Weights of a small mixture-of-experts language model, trained from scratch on English Wikipedia: 64 experts in each of 9 layers, 3 picks a token.
Below are experts of layer 2 (counted from 0) of a mixture-of-experts language model. Rows are named router (the router's row for the expert), gate (a neuron's input weights, with its number), up (a neuron's input weights, with its number) and show model dimensions 0-127. Each number is 128 + 24 x the weight over its row's rms, rounded and kept within 0 to 255. Numbers have three digits each.
Before each expert's rows: "mostly gets" lists some tokens that are sent to it at least half of the time; "comes after" lists some tokens at least twice as common just before its tokens as in all text. This comes from a sample of Wikipedia text that the model never trained on. Tokens count by the router's weight.

# expert 38
mostly gets: " least", " #", " too", " ", " late", "June"
comes after: "|", " in", ",", " on", ":", " March"
router:061121102137131176132109145107130134133138155110126104150136139116133094129128144111128109102152123106112153127104157110152128151169156097133104149076151125155135097090110192098103162131146085144184148145134079143120140117129161114115139136084121097110111171146132109129164128154088146124105101146102159126148104129140133168127080164117110152104094135123129082152162114126143149105150
gate0:120103144122145113074144080125128125127109132161133132110134124105106139146173094118093124167149128118084177129101135131122135125140134130112143111107135111150130149139102171155172151117107100103126074127163122125111124177156156148148148134112115145102154107180124120093115129135137168105097116137119111143189150100127161140104084120110112126165104124162109094103166124130157087147130
up0:109107138115191129148151152150136111107104127135135121140129116121126139144171087133134101147134107106085130155106148110124114126153146120120109104119161094170179150147149105117157149104125098153145105133138142145157115147149121136136115134109102138139163082174083104150115110150113109111120129113121150108151136128123137150138108110069142077169175105115137072131163104125154119110112
gate1:117182141151100094151118089116135143123107172132153138131152123138128173093130080137168118102127103115136132160095170100152107098111117148161161137109149111137101140105116130127132100105111113126119103132139114141085112100091126088146153131159122137171101113111090145155148134131099114109169171151131150147127099126117143143148107130128114117125100113141099116157089144114112093092119
up1:076120158132112155145130143101165137124096141124192123151077137179103129148146167125133146124172121140116176173107133119139147159110113094120121145108097143119085185090141104124135078162103138089126114138147148122105118118105104143108133150146167122168134137138150150147147138121134103118143108171121125107096142119142112097157162156139090096072136114139133132131145127141081145149116
gate2:120108106092134129134136139134129160144106138135115106163143134141150111147094123121128090157109143085120144126143109155143142090082134130105150149126152167126106115138118152093089144153141133167150097132111083110145181143114160082170120128143122176137127157084154169104150134118095132163159133094149112170121156134144110157098073097149084135126152157134121117161152110141111137112162
up2:124148145174113157144081127153118144102092131111149122137150091146109119157187114191123122118126115117100125122137128091136119138128146093103119093091153091111126120114130120133159103088106099136118182095111172156106110155133124105113140151128166146154152080148103089136140132117160119123112097126149119133151127149140120104085128119142126165126115133127094120098119125113149118110155
gate3:130101119132118091149138179138093103086153120131192146109114146151140136087080113138145148106121115139144120083127122109115111131149122106138157124133127096072187155132155145192089120134111114115113152100130101147103169102145133104083143125170079141144154084161159157147137185095103133159120148133123168131111160120126143129076126117134121115114117107115110137150115133163122120136166
up3:172100129159135122136106109086164114084136122149119124093078096098147154111099138138095131129117164113108104118102088127130136130171130138122141148121113149099150142117138155143162119082125139131170149118135126150115068129129127070118115113090119157180136109131132151141159108166113088111147149139097155088129118162100155089143082141099145155134159099118097122133136127123124141168154
gate4:114122132121121122104097131149140125122111153183124161116145126142096157114126145098129159108150199122141133117107134133149140087103111146150133112152167150111119120116107062157145112118117153121101148144110092128126179137132134116123141094130108129123088135143135164129132106167134145144090161128155139124184144147130163148119076135095096152124163136150134122120128129090106080193139
up4:140084084112107181129110165075104091175146160113096130139129171119103110129127080102117155136120147122149106128131135122109136098135098132127115139163110162146134119093133145086137119132165123134139141149122168169130168101129108132087163124126152100114166122136147115125141137153088095129142159143114132119145123113100137183102123119114120098116142105103140140112141111137082146130130
gate5:128103095164106079126171113180150119139118112137127113088137134135072087129111122095112112106149145098153107131146124105154132137138086130102116114168126126147123116138103136119139114145083125138114092124144157152154150110113149104132142144131143124106118147133119164133146181158190163096118109159166089122138156144145110163119150158102119185155083099181130143148120135113099134137106
up5:163136122145120108103102109129117122109152119138136169151128103126103102115143107164148133112126100178152119137147098168140128092126096134138123133152117156096145108129136116182122077119155121109117112139118122137116118137157132113114157174140109155115111124164147121135121105122094152144128110130144149176124152148161082134130115094103169155157148136155124135087093141129137131145180
gate6:117111141130117115109110125154110089146110128130125113146156153158121105114104130128086149110144119165131111138149161139169146107112099142153134083148142133148097131155142147134144107094112142120115095102124138134183151102111153112141133121107111143110088112132105107091124127120158123146116112121134093130125108119139084128106107123127145139150110092120171134094144127121147121113118
up6:097141136114157150152116118115129127080114139109165130139115112151122149137175156110172133092073130121104125079118112167148142127134128079132108135117103096125119157134141146130123139127111163115138121136136128129138147094137113147120079070138139116114168158138147129154140078144126148142129131132115119093104130072129138156140115129113127100122111146142107148153101127117131098167108
gate7:098140099112118134090074142097124161125112127152123195081133169142111116129132146112112143102139160186076157127108127121098121119153153160115122140154145140141128130121114096151137164125159170098177121140131123138134128129074138166131135086161139138118123102100140119087124103126106128148103095177150139123101129121140150095147131138152136124067109115157137139128130141148134117120070
up7:141148129142087133129123139090157116125105159095136106130124153120110122138115127129089152120123148126124149140136118117085139115095159176091158151113133089109094162162121096137179142122109133136108111116114103176127128138096162145088130116167168106120109137108112085138151111146142179143129151141093110163121094121149124075128171127157181158181089129142137115177097163115154110140120
gate8:124100116148172147128141141111151156150114136073119129109084145077088070112116130135107126117170158172146100128166128179142107119122116127127153153164117129115159096136158152112132121138103100121155103124148175112162104151099159112149121154085147133122117103104122170113131154136165095134153083133128122140137080108117116111176120113143161132144148159146164109146161110115094143137100
up8:157128178114114072144158156120112106170109141063130172127160119135130125136129127157121155134120137138190150128133085105153099119113134104150122127138157139123149141142139159167122128143142129110158141111144127143107153136123133102165101108122100120075091092144131099158141103105133154104119124131144085111118103127114098102139171108135102125156152156129193102154113133117132131107093
gate9:104147133142114132170156147127115143094165122162152100096153123133121132120164148102152099137177104108114103150098150081132102108130107117130127121175111106127131173133125139109120094097127116126140141130132187117120112132071150112137140149137112110165119096104136138171115137141104151155097138151121127101158134166125151133144145129128109106155109107136130125120120137142155089126090
up9:123128131112140152107132094129116099129070113053098154143130153166099126139107127175115153099118156167130131165119098114120136135107130144180116139118089167099151111104140090140109108120130129138136133154113132126164107101106120133138121109110144180092143124141125129125137113122148138118118120115162124097171112064134065125145153112094137165135181129132143134119108139116103138107134
gate10:135102116094153111120119093113103157163139141143110160172126150111157112107119122148169130124089170165134146137090111106127154111078115141130144119107092139127096107145137093086127146153116114154158152139097133127127126134132156138176135172154112131147132068148137086106113137156145138136134164136099129204112140149157166142137110144122123134132115121114104087135094092141142094134087
up10:132170132130140133158109116117166171124121159143115064127142102136087099092141127125147108128115154088104150128133113113132125101101133111132155113146134138137075128144118099092123139112143108134142112147133176097154114126100130168134132146144143144108152121124149135133118172129163131147154128087118121178131099163151156131157129148114146104121153082116132094136103134088094130131138
gate11:084090119161105114084128155167169127132122166083107110116148107103124131171153136124155184116159107122156119140121099122152156117136105119087121147124121156115133128086127116145177111133097075139110122110144118143151129136134138101086179122113116179163107098131167139126101106099111165109141120105123140111171142126150115126140148116152140100151120116106131139163157157152118090156161
up11:163155133126126076081107152071109163130141128136158142106136104170095126121103141148137125106148153090137148135142152147113127121146140137165114134159116145119149163134141139120095112195141124135075165123112161118154152128157123136159090124159098115163140105086143114129192131169151150128141157117126091129166168132162099161104108121104150140158081139126105147118095149099149080116078
gate12:161131130125121115123126148092139107170133173141098112141089124115115141106164137142191142072110129078116125130086126141149154119153149127142150095145141166130085114122125105087100139175130116167161123130107142105100116116136149116070181150096163150167101116057144113074147110091131109135148137174144130142109133130122109161198127110123121131121111145122115117120102118143086148128117
up12:096097089137104119146122132166125122091127106132112136127113111163119179128111128193168136106126116128092100143141136153086143144153183147120125120100097163147153145130153120132101105127145136158114147108091156120138100085165126098130110141128071103110165103102111135129149083149150097113123078124135126121141115172100149149143126116129116149087162159156156152124144179131142129137117
gate13:147142084114132160085159140142145118141128123102092093070149154138124153109160180111105160168116123097108144126115145161157126096125133087112150166106147144120128172148099143101176119115096142085107121130166136103118151098141119137173108143124148069109101126077128122115114153168138121141127132151154130135145067094176111123146093129092100140132127140114151091116113135117132132109144
up13:110134138106126149086125174097132164118148081150106150111167155112120126114134176144124105136140108116149148148136112101142100122111167114112113070115131118154141080099107141133158109130124139079149128158117129112069122157145147133103125134154098108096083143069103092158136121143096124165131158154120135113098137167135069133133129127127098127116115166108177102112149139136097165088107
gate14:081100131109137073143104134088113118124131115165114130127160089140195123146123099146114157150139136124131135110155148161141131146086162096095121098134103165160126063163161123160174148127127126144099135109128126131130153124112118124173134162116079145122079096140066137165110076151151077095145139109139100107147131076111146152102094104131223140154153132115143119138133133154118153109118
up14:148128132108151130120139110145111166161132100090121135125103136115177135122111122111101123146133155140096135159128125147165096162074156102128153094136106110149117094155155156135147088161114125093080082104150147164114148142145095121118060147119131115145095147155076118138108097110148096170105136120132076125187131131118097120140094100135139138169141098097161143110139141136120160133151
gate15:120118125102141192108201109083162120144147111156128126114104136136120101117131127144110125134130141078121159138150129117123118166129194143087148115142123111166159140162117125149180124158153139083137149119124152142117197130113120125134087178128116114125084126123116124132067123108117123080098133141124086140150156100135110131126127132137110138114100116179136122133142145146113086128108
up15:112137118120141106158110131167120149158119080129091132139123129139117160096136121068146113111164132132151127138136168171153087084054133134155130108163123080084107109102155148138150143138116106123156147150130134130117139127148109118140143179131150098153132115144142093111193145101133150108102159098153136113166114104113143127137115128119141093114115150084126113080173154135149113135097
gate16:114127128140160159097112114079114159146122099147127101115107115101133133109154139082137141143121118134161114132078164096129104092154103153144139146136144112141114106094134127125160155089114141178084141144128136143135121131133085081125154148115113106081157142131127121120139128094113131130148126112168148120108128109107146104125137125133149102075117121133118144074170111147110116175149
up16:135112119120128153095146153126094128120157063108124105138117098150157114175150110106114104120150140109118138129128148141151116134086091124130097177087135135113136123113137130084168117149143148144117109059118085185113148102128119094112135116158119181139111165096139135134179158128122117121135155133162126112164161159145130137126075097073087141118129148094152118160134139111141195174130
gate17:115106156135168123134068125114133134105116111070129133159161129126162173118133133118141157090096124116163116117127150141099105114135133113158122110101134151109107127066175157147104101102114143093116122117140139107110111116159119137083151058128128156144172115185114118135135120136130097130090124151136131159142086149120105121113160117105133083106127105096094124132141117105168131122143
up17:121132087117135124105117103111131139123180135153148112165144134132103165154150101133158115145119080098147107118114117153130129135176119093072126137125133106093114122132098108095135148094143169084146113155140151083133171120114123181118116098097116089140111139127117096176115117125123118133154170099145130149154122169123153128106096137139143096116138119120111162122146101109128187149124
gate18:151188143096130150072106160091147159107106121104132082174136119154138142114168140087099124183142104119162111143120141085119142097118137098132109073131134123151108103182107126108146128148113125124146088129138103100121133121108131166140136112095081120114098114114107144129159127123089124106100151114121136188122138046101127076145120125150137114130100108119127091113108126113179163107117
up18:149118141108119127087117161096120153136141162116121132107127103123132160099180130114099136108098116149135146127141119139132128139152174096101162111123169191088096131130103127085149138138129132129096083151134143137174114145115101148074115147134123143155149078132135084138102197132139120161109123134126071133122103126106093096136133154114139106102169058153148153140098121128152149128095
gate19:125136141090095174144126098163159147152115137162166081201138155120139104148097135111139130165111119123116085144136102161141114133146090142126140148098113118158107098155109181097128151106129118107094171163141149164124138128110126096097137105103125136087186126142130121128111153105107136115103186132140125128092121146081145090123162129133153101140097165153157100064146142145096136175115
up19:099127131137136129106130168169127151149130127111151114093097122111119139155136102154146136125129150120140179134150105152156134120104127115143146144124143145085133130117153136115141122138148112119085113156134133071103098082101106148141134104120166159106134136137143130136181081180183105130167134145147099094111098133133112151117124157126134162139111090147124143111125166121132144132119
gate20:084117170113134116117121157106131154105075110112147106141116127131125100105096132100106071086096141115178097130134163129151116119136109142091168154121098134146129107129133123150150092101134109136113117108159147148146126118124149105096145080072131154156110114130167130156131162127140115139185124105109147120132144100133129148108151140145134142136124126164130132084099107148150129129149
up20:136168136174082106140156144107093155119133115132095148119074146122148152164146167121119163092134105138144139131115089120151137104070139107112133156092146164157128154133136185117096091142146143128160160180152120121131124116129112097176131077162141140110114153133163106124109106150081095092103189142149148129156135150167156133154125155135148128180103127141133117119115071149140132108108
gate21:131124104095143107116115105120126129091106131112171150134158145132138142159078119129072152135138128122107134146131172098145150137150087136114105095157099162101099148145113150133113104138105168137141099085071090144092092147153187101127128117146145101105111139094108137106146123113145122122125139154113139109108134112100121107148119114137122153100114133141161115134097128104115078101129
up21:112132150129112099153131159107135131106136113146123140152196107129125084137113092170157141113101154146129156132138148100113109139120109109112157139117116140101160133116192085133112125151108125145146129096173153161089097153140149114127141132079161113161136147129138127111098068130169155132151152148088130072135144104141133092120097152137130111128092129131162113120108142103135115174117
gate22:106122142141151151104111127110093107103109176150115144141146142128100152133121161169139154097121114160141106123129149131108121167142123129146137113177117113210146118089144142117101112173147154128122121101152084089158151157139180156163103142119153104132108155109146131064127111125090134094131104146137115143137145145152098130097169099109108155154135167124095141134144124110147119159101
up22:122134136128135084145164089075120121113164106136130083105134109119147134115134109120135148103119146119089139166137129080098129160131117118103102135165164138127144166127168102182110141099130113112126116105107140118148117107136090158066137115176133153159151135085147112180140143106147113131126144102129114098141108121122079125142138183100137136110112117104162118129165159143106119108141
gate23:118133053146129109115110115145121115108163134148111123100147140095138118164140170148130149127097103122085131137142129126158093143119125121085104122073120129129119099109102126125165114119180166106087134123070112139128091175162141133128132117126125113142092126125114190156159128117116139114123097152129154112128128096163112161142138161117146126071143116138104139154140168130114074117132
up23:092117110119140141108123130120154116119135129126135129131124131150112134132161162124107102120134133105159109164111110158120134094125144115145133088110070143140125130140119115195139095097177131100135124081135136071129076175154126085127118113100140140116107122116124129149124088121114143089117133155120125160161110152153123160139117116133170130138104153127154108163107136109127144147073
gate24:141152093146129128131142144119129120134068153111160122083132142123113147133101124110162135142147126079082127082120124127124152158121162114178114078127125149128133124139140123143107124100154151132111152133127111154161090098164126129109083107156152132141158109119131121177137097132135119129106160164122165091129137180116134110113134092127110132115101148154113134061157135132123158104117
up24:114122129086131127144081114145118129135168107135127122100078132141137130138121134147059108108148135149116134144149139146166114087105140131103173131092133115092129125127159146116097131131106085146136141134127123131116096146181121139123110163133131117135133156142071121127144145124129151088118144129121119178145145128140165112113120147132134125102099127147086137127141145150082054116136
gate25:120133165139167089147132121115158111149089136138074151132105149101116164119142130133150095184124165157101163147114120136076170140120127156109149141084118163098129129111115136123088141122121147142173130161152177114118122120151105102137110138077148134183159169149094119130100109121129128110119121136139126068121106137123137113100118149099170121161123129115135146108134111123107154102104
up25:149127157122149154176115157140093113166157133112093136120101147140163110098151172111132162139156095141147113140113123071102111129055094153121171107076170125105179182164118162166138126080112107163157112135128176139087145150146141104098165132126109098093154104144120126147102113099084138099164102127092152146104145109133161142122110130126154105132102119138142114139124137183138085110087
gate26:058120113153168158114143125146138162147100121095143104124134089125098097089116130145117103165137092135148087176146146148138123073123096149129093131121130094145121160160121102093097086101155088096186113132107152104142099119151142116126109133164098099112142138103119124119152136134138173160142130154119114058133165135111097123153142131166127115105126091128147175147144132124123152167133
up26:132115112125141139125092108155134097146088067110100117136103131133091131161127130113130118085128141108124116134111122167104140148112131122138133150156108157100133102149123101127137152141164097153114161127070144165111157114123122113110138141120143072098154079106130136115121142099152117083097132172120133138145113142080160176125134175091106122150140146141125097157094141122117131153115
gate27:104139091116112185103135112136118105089091116128098135135141152145098111137132139130125108132077133140135150159098161104155092102111142116148125115125136154150124110095179076116127129147108108098153096150143137124127137113126138140104121163136122163087097097123135114125148095124121121163112135144131091144117116110163124128137120155173159123118110142114111098099176142136147121133159
up27:158127114088135168159104120151090108145123152135139143162122132130129125116122109112148089177135120113104128115113054139094144144103127169109138077159145114147099166115113129167133128087107112141139135147149148134106149139186100107093143130140109124148125141138103133137088157098065139184124085092088152152120120140140102126132103115109098148150120127105118123151106079114083126098125
gate28:166096142134131120146152100126109126108177099130160080144086174209115120128126128107146140147128185101126110129130135135130119120129144115146150165122153094124154111120126102135112180137130091110172118168148099143144126103098131135109088103143138183108177166115143100167110143108103078097132112121146129135146127128133130117124105116116105090165152094116140153154108120126130119186134
up28:175091141137108120123150138159100155123143162101137123170127113142175147112109116106142140112146083124128098117142131066084108110143145116162119125113142103157121105117123154101116129118125139162096173109105141096144127132133137107099105114134140140121126112167081109100151096096100130109137099102122136146077136106115140136149124192141133102105126115119136170143139149145162106137117
gate29:104126149106140151133141137139099081109110136106161117121098126134117168086150143127091136133143114154118124128118142126132137159157071114106151124137106119174155105122103150123129107142132162139114119167171130103131101104105132155163155103127118107153124127177114143135164140094130093110141127126134131135097119078133110117163158133191129128112151103135106127124124154152114147152131
up29:137167131129081100116122126136149093114164135148127130127129152094126112171121135108142093099138093120081099065167132141147109154158158102130101129142125153145121130094093143170106144115148110136147060108116121137124139113140128088145147125111116140133175134151124117122096151097129157117144114142135102112124130135120119110137106129100121111114163142161133174139118057112132125156157
gate30:116127114146181139130107080098129107131133124146183122138108116117132166136127119164164115124144150142092132132128103100168123137092133120096110157141139156130128127130131120150141152118146133153083143123123124149162108130119084169128146134122117100091128073138096115081133117175133111096096122141155121128130145131158111156133148157134167122136132109155117144160132143103119117162105
up30:134100154122145126110101085175112115165085145143143125105155123103148102104151162140157136181148098136106179136122095143137127124128073134104168114157159181123102161101165096113155103110085096107155127132153104123148121122136154104141126129115150128155104112107126145111182115093105086093132148109121158134110110109124137122166142122146127139138185124153135213128134156125138162101121
gate31:137128109135108137136114137135108118190115109106133136119135173165105110141106113143130137162133114134163110116131107183114127107106124104138155150126122143172114119129152168123093114112110135134152095131161130161122148129141136102123188142173112141122140145084079113078145116134123167139076161122140110110111128132110090094131115091136104111131125126174132087102111108170102119144114
up31:159137133080148105146146155125121133130132112072156118115092157131103117130113144119119138166067101127100138106125080155089138149124153131146159112145132162108105117108155136113106065135090118138113142107132143103084151122102112059135141148173118154126145104123140120114125085139142136130148139114095152123157116119092140109161115139091136141113147107100159110096148141133129138087128
gate32:117154114111127123166144125089128125121144125124152136137129119147148137118144160104092133148125149140110157157131127092136162151138124097154107109178099143103159120136128120128151136092132167128148094086158148108148123138158145097099128156134102124166132103168117125113120132114137129112106086162152145125121111151136137119140122136075159131139132114130174112152080130119096089078121
up32:149123102100138109114100122120107103134135144127143151163151143134124141147177131151157134114119077125123133115177137144132130115155118157103112138162091108113150149131151126144111135139181108144075097169121115117148122120151147146157119105107115056099098152082130143143112103124130176152125105112103076111163109076139127154110149129158115133106116123117112178137167127129135154145107
gate33:147115133136075121132101117110115155118104159053097147137130117164097094116132133115109118125109138152098104134166110160145115156141078098147110155158116145126156114148136138138202089098144109115104108094140140107126087119119149094116164101153132159148141135132147116108110110116144199114121098156131143129106106102108108134118143123121159131106137108148131158143096154131161119101130
up33:124178146125123162146109121132162129127137135144127105139121134121159130181119130173155146125122133114104128166107164154104113115131155128101174158081122150095090143132135139079095165140112137116159076143121118100159137107142123140168150112110125119149067136125145100175142135092121105138123148087136173131137113101166116118131063135131114110201078140125135128125144141090111120156135
gate34:135100146112141144174134085138124097098111106107123146133091130113115129167149102139127133142121112123112150113185124155185100092118109075119114092140118133095151098154084131144111155073109162170150170144158129133110140110100098146114138136156135145104134171154168119155138144088128103120085094093141112109126112127115157150121138099127100074114142097123092166118173107165156122107098
up34:116129126108108176151104162164130149141119144150132104132132128079139139142125131093124137136090128107120124134109148152097118122185127122121121128108179112109125112102126137132125177092094109127138100139151120069120111119130147104154146087111142173181112112109152169136158117117128143098105121186121128169141118082145135170136126093119118094116118169171121159112149096100117140151147
gate35:126066187136103129122092157128072085123119144142126139105174121142120114102109136155112095144131111162168159140154110142152121117115110165123091087136112110098132173135137113132114120096109105130144093124148108101135137130154124149100128112116140150132088116169085123107088144114110161164137113148103103135090121135145126108090117141146128146118105119119117142111127097152121117109123
up35:125106111111138124151143118152151130138142145113139138137166165147114130112108143127144104120164102132153199148147133180123166147109092142087113106106143084121126162097121087110106165123118108080144114094136172086103117134134146156088135164159126158101092120128144121141091119125089127107145104114120106147128133102110148116130166090108105099148089150130130124174099104172135117113090
gate36:140132136145123100076154153128113139149107142155135129113128108093106123136154110142159143126164101130124092161147153119127129117139120158140138101056124126111148112120123133140138099115102147096096131108141106129084121091121099190107099102139169148141095136116126106092127115106125123131142108141127085088116135174153158151138158152120107076191104110127143170127141133147147124130106
up36:098094126091107088117142162180119091124139076145159111140119126143137184108151133133140090137112166149099101130155177115094146152123137164111102125161140144145111152133158113082163135126163132126127116111125119111090174096076107133137158098154143143135143124173087081115098130123102141131134153121120141114115181143116121153134152109142134090164125105120171160109133126151150164140144
gate37:166186175131112124122135117104158178160111133140115120150096147146161098142093130110083125170125126123147127137124133124170104121116108140113139114114118133136137134116103087141125168101160130125154126137125109128131118089202104146135130139140151150151146160112135123153092152109151164125089136131105153094119167134119138107089117137120105184125133141173111160168119106155069117174090
up37:155130154159107154105143115122114115162136096097121137092143145136087129128141112115156072085179107093128153170123165100098125124158119116082154142111143124115173121126082131130170119146157128108155140148148143118136070134148125131131120104137140143097148110113090102102108113123099115085159117150128154165122122132102187161137121148137176095109119126152092100158129103139136119138135
gate38:101154162132153141135113122131108128167096125130135104159112132131136099147148096093075115151123147154157123152102112105136111085138084129160178075136167129107121137129146158158127110102139087131168141123111152114141144118138131142092162130142113126152125124128130127113122118162110131146149109093133106173123106139104139128124149179100123104153113100148126162130149096126126136143114
up38:166152173094094127121150125111106130136127134149116169110107112128113143106155120114113147117135078164135164123101128137102137158118110116071165161130133103138146111127156105167143105130137105123105097162112115104111162146148110139147114145070153145130097144133161122056125109135095068112113111123093092135114123154088129114160145146158137124140080129122146128087151166149155112182101
gate39:125133173125182127152119114141107146140126139126122156156142121125120151135150129127125100126145133154093152180109135131127111107108115075173144085125128129150132079125129149143105100157122100128090131099153138097161120143171169078147137162139091124115138132129132128122154136148148113107091115120133102143129142112115064169140127147078099122166127123110157106141173127128138105068126
up39:132159162139136125149127132163137137122098157124116108151144088128123121151105115098145086133126116102140111143155111141137100115143110135154184141087176144158133117117105167132110167194133129199100196105131165110150105114141134119102128150118114077118173134108103108171145124162117126135112122151119099120110125152087094075118144149113124136133117119096128115116154127167080139117103
gate40:092122127136145169113161175109156123138109142124121087161139166117109135106144135129151133157153119140107113156118173096158175176108078154130161118150141116178114151090119113114125159122144129097126104125122141093105140104143145200112131133156086132105131080128136132146084072116133099125113134090122161094153158104139098148166119092125107142136128133137134088172112136130164136121167
up40:117127128109123167120130126132153136120157141107090121133133182127091108112055151095104130113116121147131171139132075114128129134147130146131114110124182142110144099105171131138163110109090145150136132091170126109136156142179133123120097123113155142200133124112134151095119119115081140112168165118143095132116141140097154083114147154152128200105124117148127192119159102131076114124091
gate41:169110140136110123124149144078153143154099095121148125105126154094104100156091142118111106137111130140114087056101124092121116117163138142091153083111132126149121167162146096156174117167138083144143150153093115171123137119173126100136154137122113121121144106086162089124171127096111119149146158147109173123077110120121173143109167141153130164158077141136148094109124152149149113144108
up41:132113128123138118149113157125176146100131155136109134166091103119147108147166138138095114128138156126145093092123106100142120116150111116120120160129148117096137127141163162127162155119153111118104117146131127159116156140119116142119179145120162107153112141132086068134142120124134169106103136107142137160126097115117089111136174139135083089102157110114130125131134122085113085139133
gate42:110128107120157152141169143086102140131133130076086098130125100146116138129137122154159125132119127152122110122103109132090141117121102115144128159102102126117117140162127174142133138152151111135148125135115113102128136166117137116135127152127126145092143098124119093158171113123093131119186138171114118131092126129117068189151125086136182075152129135112118124123114138124085137128128
up42:147097142107155123133172142103119150155169128116124107133127102091120134125117100123121134148120076118091113109161149131086144130149122078080117135116086152121136156110137119092116134150132126154106156162150104127097113140151128102115121117148128163071130104140136127170113150126131137116152136147091096151134088153086097145072171114113169119128134140109125088137136148175158136094147
gate43:120133131142092115117141167159103139150170157083098151137119123120082116162123125117153096115136091127130161174171118130091174143141161134118149118118179126123138104175103104107130128130109105124119163146161125108128111119132108123160117155099117118128157119150118098089123122094080113083111082163136173119164124119092117103184113140128119121099140095099149130123110122136121132129147
up43:123173138131111145121115119087170116123114121103128130135134121097165126136147124132115149122128134135097142144130133096122124185144137127133124100121097135111108125178149149155129146149168114159117122103076109149160144145093116050126121105146090117092163151145100162151152133131144150102113117171151153143132103117157174103109098148118155112120095164112103079108122115121133146084156
gate44:125166090144121172130112188129086124127179089122153088079144135102125129104111155102128135122157153108135132131110130131131135098106150089122152119088146127124136133120081135080098102145157157125133134100149109149093179154075142112125114143166094171098148160174126158087140138096145121143148109111145157133144138102137136144126149120118116136155144129175153124166137143129139120114129
up44:102135117108143183136121160123106163091125150088160056090124137144129177144134116122120158174151148139120104155142133131130122140132120146111124140113122073139135121139133117102109081135159101059123149119112081120119096119143188131121126173125144135124149118157158163145107159120082133147124126173157117108131108108150116135172096119074141162173129107143155094095107149130121142138119
gate45:150156123134138138187139168102122126122123121146131151149126111130147100138139071097132103115151138086143107125097111127137085136105150121143099135130155106115140158150156138129146129163175132125165119087144127113145138122100087137146141095114129105151145162127125145109164098134123130143168081088134092163117151131145137105122136121169125114104105155122115119157160161125125125170132
up45:126144090105138138167127095113116119163155112118128120135135122095113114167135121148121117120140126111123136130151144092122127151089064131134115129113138129135171120129161144105089125126128157131147145117124076101185141121128149142141120077094157100114115142134109097121140116109121164110131146143117121091144130167133095119124116188189160141159122140131097157139135126153097154118139
gate46:159113130173143094131121071082120153143108116115116143149121144134102154147087172127130135100122133135121133118127152128124178177168131136159136150117119137151149135097153129168164140142164103130148137116119106101126115118159117128107144090106102136127140136174101133104109087100145110116122130103153114091155143108102153106136143122112154098117087114140109144059098137150112155131135
up46:102120106102114142105122115144141092113161115096142089170121139151151184167157097141178152101120156117152147129106111159161120099125128153160123114139156104106117124127123129145121152128123112124102140124156148161103084138145121120123112082152144118117161080136128105146125132135111142126165157140118109145140126120137139142122100109125141154117102127133133113119110121167105115103102
gate47:135154155095152121138140155070130108126127128150104152120135111160137101132137143135137170092093109086097159101099091130140130154128111116168146158145112100110084132113095129101168141113097149103103109137143092112129104151183116123129105123127104117086137139162106163089132144146123147166075149188156156109116136121112105106147115152091156101142131154146167161102162172101148143113155
up47:133089101113147145149123085127128118140162130115101140131145123096108148138121151116100096161092143098080109131111109132167157082137118062104125142162088083074135124129113142107130107086105165118138095105108091154119153118151108157119113172141140141112124151122134154146152160137182115113118138160130115161112190114156119127126114115125126156117126155125141129173163153139152130106120
gate48:138120106072124148101145168103106117113147091169116131132137165119144175148118160123133132125123125086135149132142138119129121121140105132122140103201143087095102156080121129145158088105160126136118128138125083096153094153120128116127138125097164119174114149152190094152129158147123126127127160120104175113160107087126133104097134129105109060097164108142128137148099093128104101089121
up48:157139114128130125130171122137157125116096147112140099097068119079143130077149130156144138134152155108098160109112126144146115098124105148098142144127137104136165115147137156052083125132143112103138137135094148120095119144123097113113137159160125182094154126118084157141115132139107136111129165140134112133106180160140126152155157120098149136048073089112140121110137178134067132119140
gate49:173102188154157127100082122160125138135120118107130099145122153121120099090149144140121155097149153130082140156113139122123134118110125109152159107123083099091125124150129103176134119109068088117145087142133140107104106160123112121135105107105146112061152137150139147121127143131152112162098139135099095119148124129138148132143152126093167157151141118123122118137167158108135164085162
up49:127077106080106114125117128138122133126117110115163110149042172114139085099163131149102087121101143097127127169141153125108140126144113145137098166132118138144151110132151140176127075089118152135151107109119160135087132111141128169151160155087132101138145145180154112182128147132145103100144118123118099138106128138114095093167081162101121144142151135169146098163148148134121118083110
gate50:163150139147132163084130085127139136139131120134072134086111120118167116190140115130102137109116088111079136141131128137102125134166107176083178127104172120143134125116097109129149127090084110089122102146173154141110135146170158088134111130051135113130098141144142165130117165125166138142114093129100167180135131161138151104154125175131114115139154133115144165146115128128134102123145
up50:120135111119086195125153109148116099137123098107093147083140138125152102141132139160130133131069101099136125112158167144139119154203086180081120116094177111123158102125127121163111076099140145131138103161130119146103136109133131081136143114106146160154101141147132200087104137148202102118130106119121134158129095155104128135149102117159129117115135099136134155150080155110109100141113
gate51:145141136121136087172173151097111123118150119168133110092142185121154134092118158117130147126128115132127101117147118112147136108119170136172124124124117111126131124140139106084122105159147138170150120096154144138114146160101089124104113171068134113142096124102144119119102168117111157130138111119148133155128185133126146101123109136142130170103106078091135136064153174111164108187167
up51:138102090103148094106146090137114100135125137120136135121149096124108109163119143115105139156119105162136098141146102094129174119146116125159111158094135162058136138141125148143130143131158118109102128178093139155164112143147096155123135120101117161105150131186144127133157085174143138165100118172183142073136135162100140154114102132135127097111121129100159111142114119120126082095111
gate52:118106136123122139137170113136122138129141148141114101131150111179155142061099117158135143152148131089098130137090154112149139153141068109138119167099142125089150112178124057122135145116116135107113111126163170124116165107136094139121077104076110125138146151117131144104094161108105174144115136166093125153160145131122144125093150105102054138147175149090111134104127144118160098130169
up52:109136144122152112155166135105129067150156101142106094112116089094099096108143150078103142110128162110087131124125107143123094111097140129123130104163137146161119139138129166127142173109127110071081160150147113128159137155173165141138150112197174140147114112172145104120104126109102135149151114110116122115091145141138185090112134141120142119135111170118119157120136097165117102123147
gate53:107110101095135106109168126101147111136138128135135135120153111127169115159084127130129143125094163127087139160156101118127117129144133187152126134155139116107135126070077137113127147161154108124152120114138135102074093113108144087137160167160151157132168106124119120166155116125142158136090154141118136132079140191160125079150131118138156124103079153082114116129166166152088137186108
up53:106113099106156107156144161128147151162127173140118136115122120118150077156112155154119144087103106124106169117137138144137110125111130150143145148111143111105084162098140122124158190144132080127116132091146153120128086096125192129128124154141128155129136159134127061182179072137150124125150143125102096097099118130140133076165110124157149151114130122131087110120128170132095140167117